Below are experts of layer 5 (counted from 0) of a mixture-of-experts language model. Rows are named router (the router's row for the expert), up (a neuron's input weights, with its number) and show model dimensions 0-127. Each number is 128 + 24 x the weight over its row's rms, rounded and kept within 0 to 255.
After each expert's rows: "comes after" lists some tokens at least twice as common just before its tokens as in all text. This comes from a sample of Wikipedia text that the model never trained on. Tokens count by the router's weight.

# expert 19
router [106 159 111 130 140 111 140 112 130 122 126  37 105 129 162 144 104 124 119 124 114 101 128 128  95 112 160 136  89 138 160 121 171 125  68 134 126 164 165 165 140 123 108 128 101 120 126 109 135 173 125 116 152 114 100 133 132 101 116 152  99 118 139 118 149 143 127 158 119 150 146 142 155 156 143 145 151 107 127 157 107 141 129  86  90 154 105  93 144 169 116 146 155 159  95 158 108 110 110 166  87 113 157 126 105 121  89 135 156 145 131 143 116 156 112  97 115 120  92 122 133 136 113 150 104  85 159 158]
up0 [102 112  96 146 112 116 170  94 128 139 111 124 149 116 124 111 113  98 132 125 162 127 163 155 165 147 123 101 124 127 164 123 130 103  94 103 145 137 125 137 138 112  95 134 118 131 150 113 136 114 152 113 111  85 132 151 131 136 163 182 125 134 151 157 115 164 172  69 128 150 160 164 138 134 165  91 104 130 137 105 147 113  97 124 144  76 163 117 152 144 179 118 139 116 118 109 111 117 102  72 162 130 107 174 125 111 107  76 183 139 115 133 126 131 116 154 113 114 127 162 118 157 110 125 161 152 126 120]
up1 [135 120 154 107 143 139 136 148 124 157 145 121  99  93 115 153 115 104 147  90 152  53 143  61  97 133 108 146 126 103 150  75 142 161 136 151 157 139 148 125 137 136 119 114 151 103 128 116 111 102 150 121 123 111  99 161 152 125  78 142 108  82 127 103 130 116 119 120 174 181 140 154 125  69 129 128 119 117 115 128 150 113 141 104 131 173 110 106 121 120 123 113 168 117  90 140 121  88 143 150  99 139 105 130 148 138  96 141 116 137 120 141 110  71  91 153  98 139 126 145 133 143 112 123 119 133  86 137]
up2 [113 127 151 152 183 135 171 118 146 129 174 102 127 132 118 159 141 134 145  97 135 124 159 114 110 137 164 146 130 122 112  87 139 132 160 147 137 112 150 108 143 117  98 134 147 145 147 106 165 142 114 191 144 156 115 137 133 130 148  98 120 104 162 137 103 126 140 169 131 168 157 123 162  70  59 145 123 144  91 138 149  85 132 132 118 129 101 129 114 121 117 148 122  76  65 129 147 105 135 154 107 127 147 101  96 128 133 124 147 108 121 125 124 124  81 133 142  89 136 136 129 169 125 132  78 126 125 149]
up3 [135 114 128 139 154 163 114 145 142 145 152 120 110 164 105 112 149 173 116  96 133  86 118 132 146  88 119 130 110 122 119 118 109 118 116 121 169 105 115 149 135 139 105 103 116 133 111 128 126 165 150 111 138  91  82 106 197 109 143  91 142 109 122 156 102 138 129 129 140 135 144 191 133 113 150  88 144 140 129 144 115 192 133 138 131 117 148 155 124 159  70 125 139  96 129 191 118  70 115 155 167 124 129 138 113 119 113 100 126 126 117 161  98 113 150 120 140 129 137  88 107 128 128 111  98 142 139  80]
up4 [138 153 134 131 119 143 101 103 111 138 146 121  91 145 126 171 120 197 131 105 123 155 131 126 137 107  97  98 114  91 126 129 106 119  98 119 148 111 161 127 186 101 151 138 126  93 125 136 109 133 130 113 170 124 134 107 136 147  64 110 129 135 120 150 154 119 129  91  94 122 181 156 121 102  89 106 110 137 112 106 119 110 154 146 123 129  93 109 110 138  71 154 113  89 120  81 142 117  82 104 157 135 147 112 143 144 113  96  96 140  53 116 167 146 129 122 110 108 129 137 130 135 149 136 121 106 136 118]
comes after: ". ", ", ", "of ", "\n\n", "is ", "as "

# expert 11
router [104 141  70 125 143 124 153 128  94  99 150 110 117 135 168  97 116 116  76 138 113 106 102 120 135 108 142  97  99 128 120 103 125 133  77 119  63 112 177 151 126  98  71 166 120 131  95  96 148 115 146 103 157 102 112 146 130 108  71 141 108 136 142 111 123 179 143 156 171  99 127 150 136 121 147 117 135  93 197 140 120 128  93 133 121 106 147 106 122 143 121 104 170 101 137 148 100 125 121 146  99 124 115 118 121 139 105 132 129 124 116 128 149 138 150 114 117 135 134 147 124 132 165 124 142  79 121 122]
up0 [163 136 119 114 113 109 148 119 198  86 149 130 156  93 127 161 114 161 112 145 141 113  75 140 137 157 156 152 135 142 148 132 108  89 131 152 112 123 118 158  87 131 108 143 103  77 135 161  98 147 163 134 151 122 135 118 130 115 129 113 155 144 111 111 121 141 100 138 150 125  95 133 192 117 128 178 133 110 136 142 115 136 111 151 134 122 139  69 136 167 157 145 125 108 150 120 103 105 145 172 110 133 105 147 134  80  90 103 103 178 131 127 142 125 161 136 160 123 114  99 145 148 143 119  94 115 139 150]
up1 [157 120 158 136 166 149 140 132 100 121 135 136  95 111  76 168 115 127 134 147 139 135 167 163  90 117 109 136 109 168 160 104 121 107 131 191 129 122 117 165 111 118 116 146 155 170 103 140 142 158  96 183 119 122 151 137 133  98 153 139 169 162 172 117 121 155 155 148 114 187 144 129  86 133 107 112 122 121 130 123 124 132 102 157 130 120 127 112 136 128 111 120 145 118 155 163 109 144 113 176 154 118 129  98 138 138 129 125 118 124 117 150 120 104 153  96 150 163 137 137 149 124 179 139 192 109 127 104]
up2 [134 119 107 122 124 116 116 125 106 154 153 135 179 148 146 138 136 146  83 149 146  93 142 126 133  80 114 151 156 106 113  84 142 123 119 130 135 135 120 149 162 109 140 114 126 172 128  98 123 116 108 149 138  96 115 136 139 111 111  42  99  91 178 138 118 185  99 151 156 113 123 148 171 114 116 104 122 149 118  98 118 148 138  93 138  99 124 117 132 144 103 152 140 109 119 178 115 140  87 101 157  83 119  86  94 117 161 159 129 131 176 139 118 122 136 110 109 142 114 150 128 140 114  93 161 128 139 110]
up3 [148 107 117 131 119 136 113 101 140 144 112 137 157 105 122 133 134 125 107 104  97 109  90 137 119 136 113 109 138 143  94 146 121 143 117 112 147 170 162 135 164 155  77  98 169 125 154  66 145 106 153 133 171 130  86 142 158 113 110 134 130 129 162 109 127 141 121 118 145 117 145 125 118 154 128  97 158 140 120 128 143 223 106 118 118 124 143  81  98 128  80 119 112 117 186 141 105 109 136 128 108 175 152 131 109 164  87 122 146 133 133  87 160 128 121 107 142 115 154 102 113 116  96 107 152 139 107 123]
up4 [ 95 143 103 139 137 100 129 127  80 138 136 124 136 117 116 130 143 104  83 122  94 152 132 107  99 128 123 160 124 121 136 115 142 147  76 160 168 138 113 123 132 100 146 137  96 143 175 158 193 140 148  85 136 115 125 121 127 138 123 113  85  88 115 179 171 124 152 138 121 124 101 188 168 110 149  77 159 132 156 119 122 134 125 140 101 139 127 148  89 114 115 135  88 149 123 132 141 125  97 125 131 127 149 136 106 105 130 116 127 153 102 164 124 137 133  65 147 130 127  96 116 156 163 110 131 175 139 113]
comes after: "S", "M", "R", "K", "N", "V"

# expert 24
router [144 156 115 161 151  81 155 136 124 130 141 116  97 121 154 148 108 143 118 118 105  91  99 144 103 129 128 117 138 105 141 102 111 138 116 121 142 141 164 153 172 131  72 159 108 122  49  92 153 113 143 123 138 116 116 151 109 121 177 124 123 142 130 109  99 121 122 118 107  91 149 181 116 155 137 115 117 113 194 131 119 126 118  88 109 123 132 127 121 170 159 143 126 154 135 140 164 112  83 150 105  94 109 119 114 144 151 115 112 132 164 129 106 143 123  98 130 142  89 167 135 169 142 145 180 118 111 133]
up0 [127 141  86 144  80 139 125 174 103 136 170 105 109 114 154 119 174 171 104 128 145 120 117 150 134 160 124 101 148 139 163 114 120 101 133  96 121 122 120 138 146 173 151 115 132 114 110  96 190 115 109 152 135 117 107 138 147 140 101 195 121 103 115  81 124 140 148 138 158  97 137 150 153 131 138 147 159 134 129 123 149 127 124 123 149 168 102 172 119 117 118 112 165 119 113 148 120 170 127 126 115 158 152 148  90 108 135 102 149  97 115 142 144 103 118 139 115 136 138  54 126 185 114 132 108 136 142 112]
up1 [118 153 100 123 126 156 123 138 107 120 161 150 125 116 128 123 119 104 146 134  74 110 117 110 147 117 186 168 130 107 120 159 101 126  98 138 166 164 110  98 150  88 112 108 115 129 125 160 179 148 104 149 139 156 130 149 118 168 125 167 143 123  95 140 101  99 139 123 154 129 114 135 118 122 125 130 131 115 110 125 117 105 154 113 142 139  64 122 117 187 138 137 148 133  92 130  85 138 139 146 128  53 136 103 141 113 160  82 133 105  96 110 113 128 130 146 144 100 101 107  88 102 133 122 102 128 181 113]
up2 [125 178 124 114 126 103  93 105 128 112 136 131 104 106 157 123 140 142 159 131 135 124 115 176 113 142 151 152 131 125 156  87 105 149  96 136 116 144 102 151 142 144  89 160 109  82 148 137 126 146 105  87 131 118 100 173 121 130 148 116 168  95 142 111 165  72 146 157  92 130 120 167 150 149 145 118 133 108  70 147 134 151 106 145 120 132 128 145 136  61 104 151  83 118  81 122 106 143 141 107 113 132 104 136 126 105 111 113 120 155 124 168 117 107 137 122 130 179 143 140  81 155 147 113 132 147 111 109]
up3 [109 155 112 126 128 109 122 141 132 116 123 133  92 103 140 159  82 155 146 135 133 139 132 126 139  63 116 117 156 127 106 109  96 145 101 142  85 103 116 158  84 104 116 104 162 164  87 119 112 106 144 109 153  91 109 188 158 149 136 136 109 143 128 119 111 108  86 115 131 119 136 133 116 150  89 158 152 111 152 166 137 137 165 104 122 141 127 147 159 151 111 150 120  98 142 181 149 113  82  90 102 114 144 145 138 123 146  72 114 100  99 135  96  96 113 103 143 122 128 143 129 147 136 167 105 144 114  90]
up4 [123 144 134 184 120 124 110  95 142 136 132 131 139 125 183  97 104 122 114  73  86 128  97 172 127 128 120 116 126 129 115  94 137 112 136 131  75 157 123  86 130 137 170 102 147 130 146  82 128 108 165 144 144 107 151 119 123 107 121 112 120 115 108 128 104 135 165 136 128 125 162 156 128 122 128 140 115 149  87 150 140 131 110 134 151 121 118 124 124 127 120 109 139 140 162 117 128 116 121 169 172  86  94 125 130 154 132  91 113 168  84 114 122  91 117 119 133 148 138  66 197 112 150 107 125  96 133 180]
comes after: "| ", ".", "–", "; ", " ", "+"

# expert 114
router [136 157 101 129 142 111 194 105 115 102 159 103 113 117 159 149 111  96  97 154 128 100  81  90 148 100 142 117 123 171 140 123 136 137  98 122 133 118 144 122 139 123 115 109 101 123 107  97 145 125 127 114 137 131 134 119 126  86 153 161 141 140 122 111 130 133 119 118 125 130 103 119 129 162 152 114 157  74 144 196 123 136 107  90 107 120 121 119 131 148 117 154 120 163  98 144 139 154  53 122 118 154 160 182  90 117 136 171 130 130 143 141  93 164 120 102  76 137 105 131 107 159 148 135 141 105 141 146]
up0 [122 114 107 135  86 139 168 110 131 155 130 152 123 178  78 167 157 145 112 128 108 127 125 120 140  72 126 131  76 104 118 157 117 151 157 149 129 124 104 123 145 136 116 123 113 120 159  86 160 108 100 135 148 155 117 144 157 136 108 146 125 124  85  88 108 137 114 140 145 110 129 148  88  93 142 139 138  86 116 124 167  92 148 110 150 132 127  81  91 125 151 174 125  91  81 141 142 151 147 151 147 100 175 145 128 104 101 122 151  99 137 153 124 129 114 147  97 129 154 139 106 145 100 116 175 131 145 159]
up1 [141 170 114 105 134 149 181 139 145 121 124 138 101 133 104 130 149 154 124 121  37 141 170 121 101 151 128 126  98 102 133  82 144  84 126 139 107 125 134 102 127 140 135 140 125 136 151 145 123 146 113 128 103 139 153 128 133 161 129 147 130  79 142 135 150 161 184 110 105 106 155 186 153 129 125 148 111 103  93 121 155 143 140  40 109 135 131 134 132 131 136 104 137 100 147 134 127 114 179 122 125 146 144 129 127 167 118 159 123 111 140 128 136 119 101 136  89 183 120 143 102 134 114 141 118 115 145 111]
up2 [119 163 133 114 156 172 139  88 155 121 110 135 155 156 129 151 112 152 139 115 135 106 157 117 121 133 119 166 105 184 101 133 150 135  94 130 150 107 135 129 127  74  92 121  91 156 121 137 171 196  76 132 151 140  97 100 138 125 104 107  98 129 132 152 116 150 163 128  93 101 171 118 119 151 132 150 106 135 100 115 148 133 151  83 141 122 116  94 135 132 116 161 122 100 138 114 143 150 133 161 136 137 146 165 155 105  88 101 102 150 119 149 144 149 122 160  99 170 133 145  97 149 132 151 135 151 152 147]
up3 [ 75 149 130 148  96 104 138 119 118 120 109 124 137 120 104 163 127  95 142 114 110 156 118 140 112 160 147  94 114 111 139 132 135 155 104 120 108 124 120 118 117 143  90 160 140  89 125 184 132 118 115 152 103 151 146 136 127 153 170 137 129 118 149 124 118 112 115 100 105 137 158 130 125 187 139 138 133  96 133 141 129 144 115 133  54 125 174 105 127 170 113 138 171 118 132 124  97 121 117 100 108 117 166 197 163 134 147 140 120 117 161 129 165 116 158 158 141 132 106 121 117  91 135  79 113 153 140 185]
up4 [122 112 137 162 111 113 142 145 111  97 115 118 156 142 136 157 138 112 114 127 155 129 127 122 115 146  81 112 160  89 130 151 154  99  92 151 120 103  84  88 145 109 119 125 132 114  84  69  97 118 123 125 123 150 149  88  75 157 114 113 121 142 132 108 150 165 135 109 146 113 109 127 128 141 112 130 175 137 189 127 134 135 124  61 131  86 134 155 116 166 125  92 117 157 177 110 139 134 132 111 115  96 142 152 169  92 148 151  89 150 127 133 143 148 139 128 124 145 102 178 124 120  93 140 136 136 139 113]
comes after: "of ", "in ", "for ", "to ", "on ", "ing "

# expert 34
router [129 162 118 163 123 149 163 151 111 170 198 105 108  83 168  92 107 109 111 116 153 136 100 122 131 127 150 101  91 116 141  83 139 111 130 132 129 161 154 123 140 147 128 147  80 117 103 118 160 145 144 109 116 128 127 133 119  92 103 151 135 124 153 116 148 108 134 125 115 114 132 145 125 152 110  80 111  35 177 126 127 128 120 128 122 116  96 105 161 132 142 160 127  91 136  83 154 142 113 140 124 115 141 115  70 118 137 163 132 113 147 107 146 130 146 122 117 159 135 156 140 155 142 122 149 118 150  93]
up0 [138 126 153 146 143 159 148 101 136 150 156 122 120 121 143 122 140 107 134 129  61 129 137 151 125 146 134 122  87  97 147 110 138 131 167 133 111 142 162 134 155 141 146 156 111  78  96 116  93 129 137  91 132 114  94  89 164 125 135 101  93 132 144  80 114  88 150 149 151 149 124 114 156 113 156  90  85 120 172  84 128 137 110 139  96 153 129 136 184 132 137 120 152  57 115 100 120 101 105 113 170  88 124 161 112 137 146 135 160 103 121 109 134 129 141 152 155 140 110 105 151 115 156 126 124 100 121 131]
up1 [117 139 166  98  94 133 180 118 150 126 164 163 142 121 180 126 138 117  97 114 114 145 135  82 101 106  82 121 130 140 144 134 131 116  95 114  92 107 127 118 113 135  92  96 120 108 111 150 140 147 120 125 144  49 194 103 116 173 144 106 110 153 135  99 139 137 152 167 133 129 112 100 106 160 118 135 157 167 145 112 112 127 155 128 116  97 128 120 106 137 106 147  94 137 136 132 103 142  69 150  85 134 118 143 117 118 138 160 131 122 147 111 139 106 150  88 158 146 147 122 113 105 132 136 153 156 118  98]
up2 [100 119 119 113 135  98  93 135  96 140 173 112 158 144 134  66 120 156 148 130 123 138 132  93 143  96 119 145 134 124 133 132 136 153 124 157  85 111 106 133 102  92  91 116 126 100  97  98 154 125 121 138  92 139 155 113 136 144 126 122 142 166 107 118  97 187 113 145 171 138 126 123 184 140 123 153  97  63 116 118 140 166 131 116 135  81  98  86  94 124 110 149 138 123 134 153  95 136 151 114 118 129 145 111 111 111 159 182 110 136 167 121 125  97 153 120  96 113 161 125 122 142 154 100 123 128 104 110]
up3 [145 194 130 124  90 127 158 131 127 132 118 127  93 108 171 157 120 116 123 121 142 132 139  85 159  99 139 143  78 131 143  78 123 167  99 105 117 130 172 151 142 132 110 121 159  95 140 143 136 142  95 154 126 156 139 118 119 161 131 112  96 156  94 100  94 140 121 124  92 174 155 142  95 110 108 141 129  93 112 115 118 129 144 101 118 136 139 159 101  93 110 138 145  81 123 135 126 154 161 123 152 123 129 131 127 122 108 170 116 142 117 122  95 115 153 153 101 138 159 148 164  90 170 148 119 146  87  81]
up4 [110 142  91 108 153 125 140  89 101 147 127 156 144  83 117 117 145 145 103 122 175 122 152 149 131 113 117  93 141  97 115 154 125 131 108 127 165 121 143 132 173 130 139 137  90  94 144 148 133 150 141 118  79 126 150  98 127 116  94  98 144 124 149 107 168 160 134 155 122 125 118  97 121 141 141 107 143 101 117 141 113 155 181 140 137 139 151 101 104  98  87 147 104 108  81 111 165 198 182 157 146 153  98 138 131 128 120 101 131 112 152 120 147 144 117 109 132 100 113 121  99 181 122 139 107 168 136 106]
comes after: "r", "Mar", "am", "al", "ar", "ad"

# expert 88
router [129 159 105 133 148 147 146  91  99 128 170  83  80 100 157 133 124 124 119 128 144  90 144 124 106  84 134 118  94 126 140 130 146 165  86 159 134 120 100 187 179 122 124 108 115 114 125 104 113 171 122 123 129 163  94 157 129  82 141 118 113 127 128 110 131 145 129  90 115 109  86 131 117 176 173 102 127  97 131 146  92 141 146  75 103 144 103 122 124 163 138 164 149 113  98 133  94 137 113 165 128 123 136 120 107 130 111 113 140 113 127 154 106 165 140  92 115 134 124 124  91 124 123 160 153  99 131 159]
up0 [118 120 126 148 172  88 125 151 157 144 195 134 156 135 105 129 148  88 162 117 109 153 159 111 130 150  86 162  94 134 140 125  92 171 132 148 122 137 159  74 113 127 153 108 105 138 139 176  98 146 115 142 104  98 142 106  94 116 125 133 103 149 171 112 106 105 163  92  93 117 141 120 101 115 146 112 121 107 143 151 157  98 136 106  81  87 102 129 119 145 155 133 146 107 104 116 115 129 131 125 114  91 138 152 122 121 141 117  87 124 159 140 145 131 105  94 122 145  97 129 135 152 170 135  94 161  99 134]
up1 [128 104  85 136 133 169 120 127 139 116 138 147 123 152 132 140 145 118 131  94  96 121 102 132 113 136 125 111 152 129 118 114 138  78 156 122 119 145 149 135 164  96 158 160 139 134 100 141  92 111 113 113 177 119 129 138 114 151 121 162 121 102 149 153  93 103 171 116  96 103 176 120 127  79  91 149 114  99 121 161 147  95 125  91 109  87 137  75 104 126  81 103 117 130 136 120 141 117 146 131 152 144 108 130 100  82 130 125 130 139 138 111 161 101 153 189 131 141 113 138 133 103 140 156 150 177  77 154]
up2 [180  96 143 153 141 130  91 131 139 130 119 101 150 106 132 124 115 156 131 140 122 147  76 107 123  70 124 146 149 110 123 137 163 132 138 130 131 150 135 100 146 115 158 139 125 164 118 125 154 143 125 106 140 134 154 121 141 108 135  91  94  98 105 137 128 143 137 121 115 141  90  98 104 134 107 137 197  91 128 154 102 103 145 113 141  95 128 145  72 164  76 127 160 133 115 138 117 129 119  92 208 125 158 125 106  97 139 143 108 120 103 117  98 187 118 143 160 157 119 112 160 126 116 162 123 134 136 135]
up3 [127 113 123 115 131 166 108 118 133 151 139  41 140 129 128 124 156 137 148 123 133 109 130 140 137 118 128  98 140 123 171 159 155 143 117 155 101 152 167 137 144 174 104 119  84 104 124 176 118 153 133  95 125 141 127  89 130 146 150 119 143 149 139 146  78  99  99 178  94 127 101 112  70 127 124 125 157 145 146 135 124 147 146 138 140 144 104  94 132  74  85 125 114 167 122 112  85 141 136 106 175 140 113 115 126 110 114  78 130 136 131 103 135 158 133 120 104 107 104 102 110 145 153 151 150  97 121 126]
up4 [ 95 104 129 108 114 122 139 109 117 164 133 149 125  70 149 104  91 154 153 134  91 112 121 135 102  98 145 144 108 100 154  59 147 177 124  94 165 126 119 113 168  98 148 113 113  82 145 137  98 119 156 131 143 215 131 149  97 162 129  90 107  84 113 138 133 118 107 127 166 138 118 129 140  99 112 141 117 137 103 117 144 118 119 109 158 117 135 104 122  93 109 126 123 143 152 108 139 154  97 145 105 119 133 107 131 150 118 130 135 130 105  90 135 143  77  96 132 117 144 101 138 134 133 174 120 138 132 107]
comes after: "'", "the ", "of ", "in ", "for ", "his "

# expert 86
router [112 137 101 157 124 101 147 147  98 126 124 103 132 140 160 127  62 131 127  97 100  84  92 145 113 119 121 117 109  93 129  54 149 109 105 100 152 128 142 135 155 104  88 155 159  95  92 109 109 112 160 129 115  97 110 134  93 137 124 108 150 127 135 135 105 159 144 120 122  92 147 147 128 165 113  83 110  96 173  99 135 114 123  87 100  92 158 120 100 149 112 149 107 153 110 142 156 147 120 140 142  97 126 117 109 155 110 133  92 113 147 162 142 130 160 105 132 147 130 167 111 150 154 141  96 115 162 131]
up0 [122 110 133 126 111 129 121 100 106 162 171 106 117 144 112 103 156 102 129 102 146 151 141 147 103 157 133 144  91  68 115 100 120 150 101 111 151 129 131 130 183 142  78 162  91 145 119 125 130 101 121 164 124 129 117 145 118  86 158 122 142 140  95 160 112 153 153 130 146 107 156 122 142 117 135  91 123 133 137 127 128 125 147 160 104 144 182 113 132 109 108 171  95 101 144  86  93 188 158 138 141 125 141 183  97 156 104 121 160 109 104 157 114 123 127 106 139 137 150 131  63 129 132 140 133 140 127 127]
up1 [144 176  98 150 108 116 130  89 113 147 160 179  81 115 154 141 122 111 162 124 143 141  97 122 131  97 112 144 171  90 122 117 110 127 107 133 162 178 166 169 158  92 118 142 133 134 125 125 151  74 188 109 153 112 100 129 142 144 117 143 164 154 115 112 171 133 110 150 168 116 170 158 133 122 109 132 121  87 141  91 104 120 107 127 133 147 143 139 122 104 152 186 105 148 114 126 126 139 124 116 160  98 133 114 163 124 106 146 117 129 141 100 108 154 158 132 118 136 120 139 108 120 165 145 151 132 156 145]
up2 [129 135 137 152 129 126 150 141 148 182 141 137 147 148 139 165  98 107  99 146 146 129 116 143 131 156 153 124 127 141 127 113 123 145 105 157 127 150 152 145 123 163  76 141 126 128 119 161 150 181 159 120 129  98 133 137 100 126 118 101 159 117 107  55 115 160 127 140  84 126 106 131 146 121 162  97 142 116 147 108 146 147 135 139 143  95 129 154 170 145 115 140 118 159 123 193 106 191 108 113 169 135 163  97 156 141 122  88 101 131 151 173 105 100 148 150 130 139 135 132 150 162 108 131 165 137 110 105]
up3 [137 106  66 133 116 156 109 129 107  96 171 103 142 111 112 181 103 104  95 124 158 115 146 194 129 137 124 127 156 128 134  76 138 114 138 113 106 152 114 168 132 121 126  84 168 136 101  84 134 109 178 113 163 107 158 126 131 138 103 117 130 139 129  95 130 121 160 110  84  84 110 137 121 107 161 131  93  83 132 132 119 116 123 172 117  73 110 121 144 129 135 107 142 156 120 145 137 137 100 137 104 133 163 154 166 144 138 131 133 105 138 112 112 149 131 108 159 133 139 115 125  93 169 111 100 134 130 147]
up4 [110 141 140 121 122 138 106 117 142 143 127 144 112 159 115 120 104  96 125  98 100 113 127 128  70  84 139 141  82 112 101 113 107 103 129  98 129 159  81  80 113 104 152 124 110 156 102 136 142 142 101 147 120 133 117 121 134 160 143 124 155 134 116 117 110 112 115 152 143 101 134 108 120 114  95 117  97 139 114 154 119  98 108 104  99 131  96  47 155  92 144 134 122 111 111 174 135 133 109 173 112 144 174 102 184 102 109 154 136 117 128 100 155 148 141 161 120 143 104 134 156 125 104 125 135  88 183 104]
comes after: "201", "200", "202", "199", "198", "197"

# expert 33
router [ 93 187 111 116 169 107 136 111  88 145 144 111 107 115 122 160 120 128 110 109 150 100 136 125 118 110 101  90  97 126 161 130 151 135 120 136 152 132 168 158 115 142 115 129 101  90 130 120 134 157 127 126 134 142 139 163 138 120 184 131 151 117 120  86 110 138 135 131 122  97 111 133 159 162 122 121 151 112 131 137 135 134 117 109 127 158 115 115 157 168 159 191 149 152  96 136  92 113 124 162  92 131 112 154 124 165  94 149 160 129  95 134  98 172 136  92 129 147  83 148  94 192 133 152 147 115 158 143]
up0 [ 88 118 132 129 130 137 148 165 128 124 144 127 133 140 130 160 184 147 138 149 105 172 175 148 130 140 153  86 160 127 138 137 132 106 182 112 167 162 126 108 172 123 111 105 105 138 132 159 119 134 165 146 171 113 112 128 147 137 136 173 104  93 153 146 115 125 131 177 136 128 126 126  89 107 140 158 174 105 137 156 126 150 126 124 114 148 162 121 146 177  92 133 116 113 121 103  64 142 112 154 155  90 139 140 132 139 159 124 126 121 104  87 126 122 103 121 129 119 103 125  88 137  73 138 127 117 122 161]
up1 [157 175 116 108 149 144 137 138 135  85 164 141 104 137 127  99 142 147 102 146 109 110 126 134 152 116 160 121 107 113 101 129 125 121 161 126 125 136 117 139  98 126 124 111  94 194 134 117 129 130  89 154 191 115 163 117 119 106 126 181 119 154 167 134 134 149 152 113 126 160 151 122 142 104 119 135 150 134 102 105 132 124 141 160 112 111 129 162 176 152 171 138 144 134 108 172 140 122 176 123 113 153 109 126 128 131 115  97 135 149 161 147 158  90  71 136 138 136 118 138 128 159 134 178 143 135  87 187]
up2 [147 168  95 137 161 143 126 121 138 162 154 148 159  95 138 108 152 187 156 120 120 118 126 108 107 142  99 114 117 116 175 149  83 143 112 132 122 157 136 102 116 140  78 140 143 179 120 127 158 112 111 112 146 121 123 123 114  81 128 141  96 120 119 130 134 136  99 140 128 105 162 114 122 125 143 126 156 119 130 124 167 173 116 133  68 140 118 155  83 104 162 193 137 117  90 103 136 143 124 112 106 161  85 114 147 103 124 107 109 108 149 134 109  87 150 125  78  96 135 138 153 112 158 122 100 126 125 143]
up3 [123 121 160 130 146 103 129 151 148 141 143 173  74  71  83 143 112 138 127 121 160 154 167 144 130 122 110 155 120 123 105 151 158  70 162  89 113 144  79 163 146 143 109 142 103 100 144 137 132 138 176 148 123 136 122 108 118 146 127 149 113 140 125 126 122 139 174 114 111 148 141 156 155 115 134 100 117 142 143  84 119 109 123  90 132 142 124 163 124 156 100 161 150 118 128 118 137 150 145 158 145 115 150 158 155 117  99 150 125 118 111 179 123 166 131 151 122 171 142 117 120 100  96 128 108  73 154  90]
up4 [ 94 129 136 122 142  75 167  66 119 139 151 146 119 110  95 123 137 145 145 103 125 147 161 124 142 135  97 131  64 118 111 118  96 146 103 134 126 104 124  93 162 156 150 118 127 130 134 120 113 112 112  79 122 141 111  89 141 146 135 112 181 123 160 147 118 150 105 125 125 108 122 168 148 126 114 121 146 211 124 108 105  98 139 111 131 111 112 110 138 155 106 133 120 131 133 165  94 120 107 173 118  77 106 154 112 135  87 163 156  98 157 140  94 120 135 103 121 166 103 150 120 157 146 132 132 135 141 129]
comes after: "the ", ", ", "of ", "United ", "in ", "a "

# expert 110
router [153 147 117 107 139 152 155 114  67 100 136 135  79 150 116 157 130 120 115 130 110 124  64 137 134 102 139  70  89 165 124 108 125 130  97 151 107 143 126 160 163 117 104 114 140 126 105  99 115 143 127 117 130 157 118 114 121 120 129 148 110 124 130 110 127 142 178 181 138 119 120 142  93 138 113 132 112 114 164 164 120 146 147 125 129 132 124 149 106 129 168 129 148 128 110 130 115 161 175 124  75 113 116 127 127 155 119 129 146 168 121 156 142 125 158  87 103 115  95 184 120 148 163 138 112 111 196 108]
up0 [146 144 134  94 166 116 109 121  98 114 137 146  99 126 120 135  72 132 130 138 124 151 146 145 136 115 110  70 135 215 123 143 161 114 116 125  93 135 119 127 133  70 155 106 106  99 137 170 100 124 149  81 124 123 117  97 130 111 118 111 141 136 133 104 130  87 131 123 162  99 120 151 127 105 102 114 114 139 164 192 129 129 117 118 107 138 117 147 123 118  86 136 119 120  90 126 112 112 139  92 134 147 116 159 117 108 132 134 137  98 109 137 100 101 161 166 120 130  80 162 169 116 134  90 122 136 100  91]
up1 [131 121 143  84 152 173 139 117 111 122 167 117 107 163 117 154 133  70 118  98 150 143 116 139 148 117 172 154 105 112 114 161 154 130 140 134  95  85 111 130 142 103 158 102  92 115 121 116 123 142 145 102 129 177 104 130 118 112 134 156 122  89 119 103 101 166 145 163 157  78 148 141 119 120 156 118 155 138 102 159  93 127 134 146 105 149 174 136 137 129 138 172 139 141 101 149 183 163 115 136 112  80 117 121 134 184 144 101 162 120  96 146 159 107 148 122 149 126 124 129 127 104 115 127 152 100 131 143]
up2 [118 144 104 141 163 111  83 108 114 137 106 152 125 112 144 129  92 120 129 133 141  82  88 179 159 120 116 123 100 150 142 123 156 145 118 150 138 160 162 116 159 120 113 164 145  86 144 161  97 105 134 114 104 114 117 151 159 104 123 121  50 152 107 103 106 101 139 145  90 127 109 106 119 169 112 114 156 152 155 141 112 105 100 119 124 150 123 182 114 109 134 145 162 122 137 107  92 117 145 103 123 156 130 138 161 138 134 118 161 124 126 168 139 101 132 152  92 154 156 152 150  86 161 141  90 105 137 119]
up3 [147  80 131 130 139 126 138 113 123 138 153 201 138 120  79 136 133 112 152 154 122 101 124 130 184 137 142 100 171  84 166 138 107 120  80 111 104 117 116 129 117 133 111 151  88 148 140  87 138 176 106 132 107 138 153 121 136 125 140 109  76 120 132 136 120 139 150 123 155 131 153 120  75 141 135 155 127 125 149 101 140 135 124 125 122 142 149 135 137 109 159 157 154 135  78 106 133 135 132 142 132 146  80 149 130 106 133 119 192 145 139 158 107 171 135 144  89 132 148 148  97 184 137 132 145 107 103 133]
up4 [119 129 121 128 102 155 133 111 111 134 143 134 123 155 166 147 135 130  96 113 164 103 128 123 106  94 145  96  89  90  84 118 162 110 128 137 143 151 174 169 133 113 122 100 161 132  90 121 108 119  96 170 119 169 111 123 119 120 149 146  79 138 126 133 144 152 152 122 113 151 121  72 133 143 152 169 156 111  92 136 107 108 118 106 153 141  68 180 136 119 118  88 134  90 158 142 112 160 141 173 109 141  91 131 102 154 125 121 121 134 136 125 140 121 140 111 122 165 115 145  94 143 141 118 108 189 136 108]
comes after: "W", "H", "w", "Sh", "h", "D"